{"router_score": "softmax", "balance_bias": false, "n_kv_head": 6, "norm_place": "pre", "rope_base": 500000.0, "rope_fraction": 0.5, "attn_scale": 0.125, "tie_embeddings": true, "lr": 0.0025, "batch_tokens": 65536, "seq_len": 512, "train_tokens": 368200000}
Below are experts of layer 10 (counted from 0) of a mixture-of-experts language model. Rows are named router (the router's row for the expert), up (a neuron's input weights, with its number) and show model dimensions 0-95. Each number is 128 + 24 x the weight over its row's rms, rounded and kept within 0 to 255. Numbers have three digits each.
After each expert's rows: "mostly gets" lists some tokens that are sent to it at least half of the time; "gets" lists some tokens that make up at least twice as much of what it gets as of all text. This comes from a sample of Wikipedia text that the model never trained on. Tokens count by the router's weight.

# expert 0
router:165115124196120133085107109094146104146106124100140149103103100127118126120078102143127128139106119137154154077144166138164124102143120137155115119113139101144168118136107159111117101153153114136127126130109147083119128127137108142115092147095139141114115127108098142154110085141145127139
up0:137108142120107091084153138083120105142134115114161055131191148126137143134109108190131158104081086152149146127125127178151173142113118105109109108125138117145124115088123126095133122142098129142159109086118132108103134136162148151079139114105109159083133135145075139126154124152160118123
up1:147118141152142127153119143174113152120133113133144124142115139158146144107098129152132135147155095139132186128142107162103151174098150153108137112100167110116132107119150130096167158113120151115106121110102108164097157134147138118142127108136108170117081135114080140134104139126127137141
up2:110167127123120111162100142151099093092135131117089111136181099084079149137136116159150118122150126164141105136110110152149104129126164091083097157178135115082158144123126158140142177125137095131172133130127140129120152125099118122160129142119107121168159095109145086120100100124122095086
mostly gets: " he", " S", " He", " W", " D", " she"
gets: " S", " I", " he", " D", " W", "S"

# expert 3
router:100072149103143111111116098128144149117131126160124150104115104109152088139159139112121117152176173108143138174132111108155168111157133170107146138151152133167138127159139139151125138191119156148127131148126087152129166161094129143109135106108088137142118178146137135147129116142125148112
up0:099157153101115141108133121126091178131139120158134163156097134147103138129092120129134121109117098102133142130131115163098141126120138084097142166168061141128121157150114131138111162142109091155107144113122134123114121108123156125131186109172147104113150149128136112131130165126124135113
up1:150131148103074137132143122139122145134170150152146096086116128124101120121144139118151158146126149100150104140073085159163132107126133150121132136136113111134123139133135134130111149125085100121124120120091118149132077102139137071153133123121140075087120116134137104168129091133150126098
up2:131138104142186166120090152134102132114148126138138103118115132120150160131142136125162105132139123167111058135117113161103155086137099113093080124078117160141159077131157124103116134120133137163136128087102132118165178113133127115171112117107133097125129138122099141077169080139143148078
mostly gets: " two", " one", " three", " all", " more", " many"
gets: " a", " two", " three", " one", " four", "1"

# expert 31
router:141124120118082069145112155147169095103150122138156138164117144105101146132131111115130150148138136146116129111084139146125156135092121135055074082121104136107092113113135131127104102181120115129183147144165134164110118122119074111126130136118151150148083107147180147151167137127080136141
up0:115129146108123156120083125118109122109098111081133161127145168163133138162117072159119146111115100141112147107151108128148123117165099180146141132147136143148100137126147142101098130162106079133100139062153164149129124148153133177122136121097089089125146118152123126144140115127054165117
up1:136116125139140105104144129101165141125121154132137067131133103107134161124093098132125166114126092075078142124119110121106095104131130185154141124089140128136152141156109135119131174150122129132128096138126104161143138119143141160129127147134114131166099134134153097142110132138153127152
up2:110085144106134123125132140108128120146115118139151154119156160149169135124141177136111132124103180109108115102164128131101108137165083165161106061103121096108119137147150176135117125140173126142114164154138097119121142131119111125145093121091103124124118126087078150103130101135144147156
mostly gets: " would", " may", " can", " will", " could", " Born"
gets: " |", " to", ";", " from", " would", " may"

# expert 1
router:130153136143123102164116120121155129131109129129181129139129105101091157173115137159163147128116087122158119116116095155132147116106118141160130091118130165121116122096123114104120102115162137158150165151130177153146108113114135132123165136071113183110137149148104116131100104114110118080
up0:124129105092123097093141145208133133097146153130138112077101102098121122109130062156124130117120116126110086134148147116114134180114173117097108126136149119135124097095131102173120134143110115110121177150105115128103070144156141104114102155140120154086141116113102128118145115094119117103
up1:132117142142129164130150165069149142165164130103159123112115139118126165124135134141132153131091086074130096131121137166107123086138148092168112144140127144153135118144159129138141109110153139155143149099118153107139176117114126109119128130151134111087127109096118085102136134151123124124
up2:145121137129142110148123069130139167117149143069138062077098162094103134123156149121107134118143141086146144135091121119170150126139137140151184123092089128125080102124161108129088145108128117146155125113115145101103131164098107139107179144105134160084106116101114082167138112118125156141
mostly gets: "″N", "See", " Genus", "°N", " Preceded", "="
gets: ":", " |", "|", "-", "=", " Born"

# expert 33
router:112057130116115127097159172142119114092096108141125151119161114165111121123109134169105182109105114109160117109110130118098112168113126143121140087142109117174130114095148128128216090113129166147087105105137118150153129138134078135155142100101116131149147151169130143153124125167178127120
up0:089112144128151124147067057177127123120143146128144145095097167078156124123103105121097143116121125135146118104094153105141161094156181104109127167125161124054119114139131135125162171128128083156113124108127106132114093145155115174109151163176106105131096179140099143136099132123130100139
up1:135107144118136109110126128130097134133109129133116125114127138154125134111111095138127131117148155148147104170099119102077088125081134150170144147110083146112146124129163131147124115133129128115171187125129132163084113194112139082121192118163142134136169155120104155148122137128102106148
up2:161110142110133101165143149109128147141093121085131151136103141139083118149162177124122108109105118104102122153118130108180158105145144112173139118124104157157134160117166106080106143118102114141118135108141111085154116102139117133111134157139117097126121092110122164085118147129106111125
mostly gets: ".\n\n", "\n\n", "\n", ")\n", " =\n\n", " |\n\n"
gets: "\n", "\n\n", ")\n", " =\n\n", " |\n\n", ")\n\n"

# expert 40
router:147118108136061142104155101132105117104113138116150152144139159132106112117096135139140132133129099086174094076141149121136114113167129127105154134102100146175120113125179140142112163170089124160161169089138152154120077133107159111127119145141118138128182110151134167130115143114090142117
up0:127120146132139147108098118126180135099136152074159128127133150148059117119141141117130140099105103140129110113115143139142135157156121170164103117094149158139160131096158149102183127137158148104149152132129121121099144144094124163166078144131147101122170113101131127091173124144102113137
up1:147106158163123130137159127137079161088115083122129132141114148132132117093127116142130128128113138121115106140087124134136117148148134097137082169068128103155088122117155133104149071110096127104126121095137107139133086165176089145160174111121103110098119125139111165122128168179140150151
up2:114121137103106126109137122149134123128154167117121122105149143095122137135150157178109151134175142136189146094122130133121078139138138100138111082163123084154099119146127108145148086127135121152117167113133149104095144114153136148084156115140145117130183140132139077195139138106120159097
mostly gets: " P", " F", " Best", " Par", "See", " Genus"
gets: "-", "|", " P", "P", "B", " p"

# expert 36
router:133123101164123128176107121157114113107107125167172146133135139136075122138108090135158130134152137120144131146121129144096112127123089089171094122149108094067093107160130107112144141148139144159155177142137120111120129127144130140108152123146147129108163115112140106121129147109084140114
up0:124094131112123093141136138153172152158152160142124145102113131110148134123160133098108108149121115138140119144137128197100134108114149120127127159111050122108112138139113142140152052129116145160119163126161157115135133120174147151127173168134131161134136177115104138114119155143121131124
up1:078146143107131181128113115135162156129164113131113120119107154172123102130129136134167148164088115081140110156137130121153133071108136138097151179128098137152124130140167126157138168101117111145158135142135128131096121143114172161140138151134142155131165132140108119134145124140140096155
up2:131113145159112166102124142087105112084158155112120089136106113147117150097157074162116127092118130066139074114126132138126114115122151124123079157154126120131111136129119144095130089131125121075177161158148085109101144168082068144131154154119158144104114153113084110124132139095132153141
mostly gets: " .", "\".", "',", " —;", "\";", ".\""
gets: ".", " |", " is", ";", "|", " are"

# expert 19
router:068132056133095118126159134154111134139123111134107125088112100139154153124152149144109105143189102073113125144111117127153129129171133156115115136118122179135176142153098104148152147109112174157161160119077131103143171142153128130135081122174107073170131171133121131134122095104147132128
up0:109164160120123107145165127112096101116154159129095147068086125128148106164116136144091131149139122120120121122086098181159149102140133126121141109121120147084126093123137172127112137174133113108128114108140150114108079084149167151138111159126112133150137163122143109149154125118116128104
up1:123134118115133096172141187095122117179154139151119129174136147134108136162158138163103154102126151134138145159066110158114146073132124149032108097128129135178144122112150108095114138136134142106099107115101131122130150118129117110114120116149106107153115130141133104114118101138112168100
up2:151113140131126143104129098142139137116158137121110111159120101112115130152133134164158144127128152093121125101118113128150137170096106108112123143099107145090135157182113082139211125113123168154115134136141126144100111103172153167119127104126129078113134134098149138108108112149113149135
mostly gets: " No", " second", " A", " final", " Democratic", " third"
gets: ".", " a", " A", " first", " No", " his"

# expert 38
router:170095142130119172113130088125121103128089164113153197132146129117100136141150156115125132130121154128137124085142093089099129102133100128080157121113123118097107125084131184137153107095121120113131122190105150138126143121110154112109106111155169126160125150118134094136098114121139137154
up0:159117145100150105119102147115116119096107128140142149142133165146139141101141112071123099134145103151132137103122062141136084147150136090127104133120170121149102161084108176121125104144093143166107121116170096104134087106134133117156097132090133164100128125102155146104109128142095116087
up1:152114141133102109102215113133163121099159075123114140122148142080114156119139170125115172087111111125125133138102157126127132099150160079131105105095112141193160118159122134204136081116116094146118063085113129120160121115129131108128145138150105124108139114143136142107153098152141117166
up2:151090111178120130157146144110163104112091098151144132092115121173111199103155151117100134139096152120077089098110149137104116138113100121191117122071124123106108116121155168140139112154120146120128163159121131118144153134124121122129094119106151127101123188136140141094138130113117094127
mostly gets: " near", " Saint", " von", "',", " José", " officially"
gets: " was", " in", " and", " the", " of", "-"

# expert 23
router:097132179130121135151138136135085123156090177117139121132157129108168126111131116095170127133115099144161144107090140149114099144145157091128132108129117124144104094080142111136140116127141086129106102153129154098125125133121176105156129118144146117130112104125148160119196125120167133126
up0:134103116150096126096123153103088130163113084138134107148099169159137117148102110104085123140128100161150146119155129140161127122125147140165118150139145087150144110118151126137096132108125108123130144176127108197111156151114095140115124111123145148151158144138113114110114118159124128147
up1:140125157097144123108103108108156117125089123138156145124154078148154130133115137107157073081151131135124131146146106151134160055069092130130097137107171130113152117145139168116180150130103152151168119152173145114146123148150121122107094135122145170112099157123111103143143115108098131110
up2:140119124140163191134094136065103108136111146143139112107119114144130155131114116125106092136095125060094100153096125178122115115106105145151149104110133181134106129118128125124071123138134085141107113167111161123150119092120137111110131173163139139075100119129139125109098160104147118124
mostly gets: " on", " On", "On", "In", " at", " In"
gets: " of", " in", " on", " at", " to", " from"

# expert 10
router:146121174135137109152111122135081184134125129149109114113111094144159145103122143130126146114172101162190119139120112110121139108114125120077146113140137123160096132135114125127148098104125113120102104119105095122099130138175143109128140098121135153115126131132096155042141144103114094149
up0:135129172151120118137128154118127170136118088133174156148115100115122119198127098104142161118092123109162111075115106124120109132151095108100121129116125168130086143141145127111120104105162148103129167104153131133141120150100142081105131119139150154135131108120110116106120137173124150113
up1:138099142104162116107123177115127148186129071103137161158078133157155128129119133106136098083110138123109109136155121099087121150143149161158126159126126130102155148128130138172099111103137145153114156147074086116122117153103118169164094140163128114137153165119111200118148146197121112142
up2:156081116130127152151157120113109122110117117172114112136129114140137151088103102144118162160104110095155112190147142089130094158159155150142145151122152139121149110133115146135112094136163101173161174079179132120121148157136124142092161131111117140096122108108128125152151118169160117100
mostly gets: " In", " after", " during", "In", " under", " before"
gets: " in", " In", "In", " of", " after", " by"

# expert 47
router:123141124152104131087113142162144116110142138125125169096129100116134102148086124122133154155106140108118198116137137172114170122112122144117161137061110148186157125136112118117107153173115129114095111128114105111165125159178115118132109138086154109142113158109127129104100129163110145110
up0:091098111138133098121102139112121119126166132143091159115146121108130146126155157110126101133134120141202153116105117085116107110150160169122154106103126108115143164109117145149149130120175117160122119126099131154150159122135129119132089110108155121114133138080110107132154096137117142124
up1:169125140135157118141116113171102110136139132166190148131103161123148150162130155122097154118132144115092164096100134133084107154161101128141095138148118109125151124169152099147155140107129156136143103116081126161162112086115122082165069127115095170171113121104103139106118095164135121113
up2:127164139062151144145137147173134156099126144100111164092105124151137147175104114154160077144143125114165118140127137102174148133133129126171135127133094127165094124139143125121108123162148130133094084119133131123124092068075163129099078127126123105154141138104151092132157139145139151090
mostly gets: " April", " Paris", " January", " Arizona", " July", " Avenue"
gets: "0", "1", "3", "2", "6", "4"

# expert 15
router:121132089147106086157156165129150119155140136137176096195131092076076137144110152143136094105130174155144150146125131112096181113145143131105100113112112192116127120140125135171114076121095131166120170141125103158122124110147125055129145109121148164109144154121161160119142098116147158139
up0:101083145134102097110141131158164159159159087157136123110083147077146149103101135104062158161102182102148138100111120162119132149111120129140143134086152145209145103130126140103183106144117158146105117159107101121151149149127119064126157117139172122120095111152142125153129166153137130170
up1:131117075159133159123125150099161136147094125142141134140116151135105128163117129120067147170148124122107102152127105121134143077103179107133130145109083138146106112129122154120109145126170134119117136159116151107140151123159114137142124121102102065069122134112126143155076166136093099158
up2:144130155095135150087108148130173128132082157143127156079090145107108130155112157113129096096123114171148153182112147091125149129182176138169100111109105169112107124134123100145126137112135095117105114151148138133098111113175152175142143111085117116145110118096169149096098092156124076165
mostly gets: "″N", "″W", " —;", " |", "|---|---|---|---|---|\n", "|---|---|---|---|---|---|\n"
gets: " |", "|", ";", ".", " The", ":"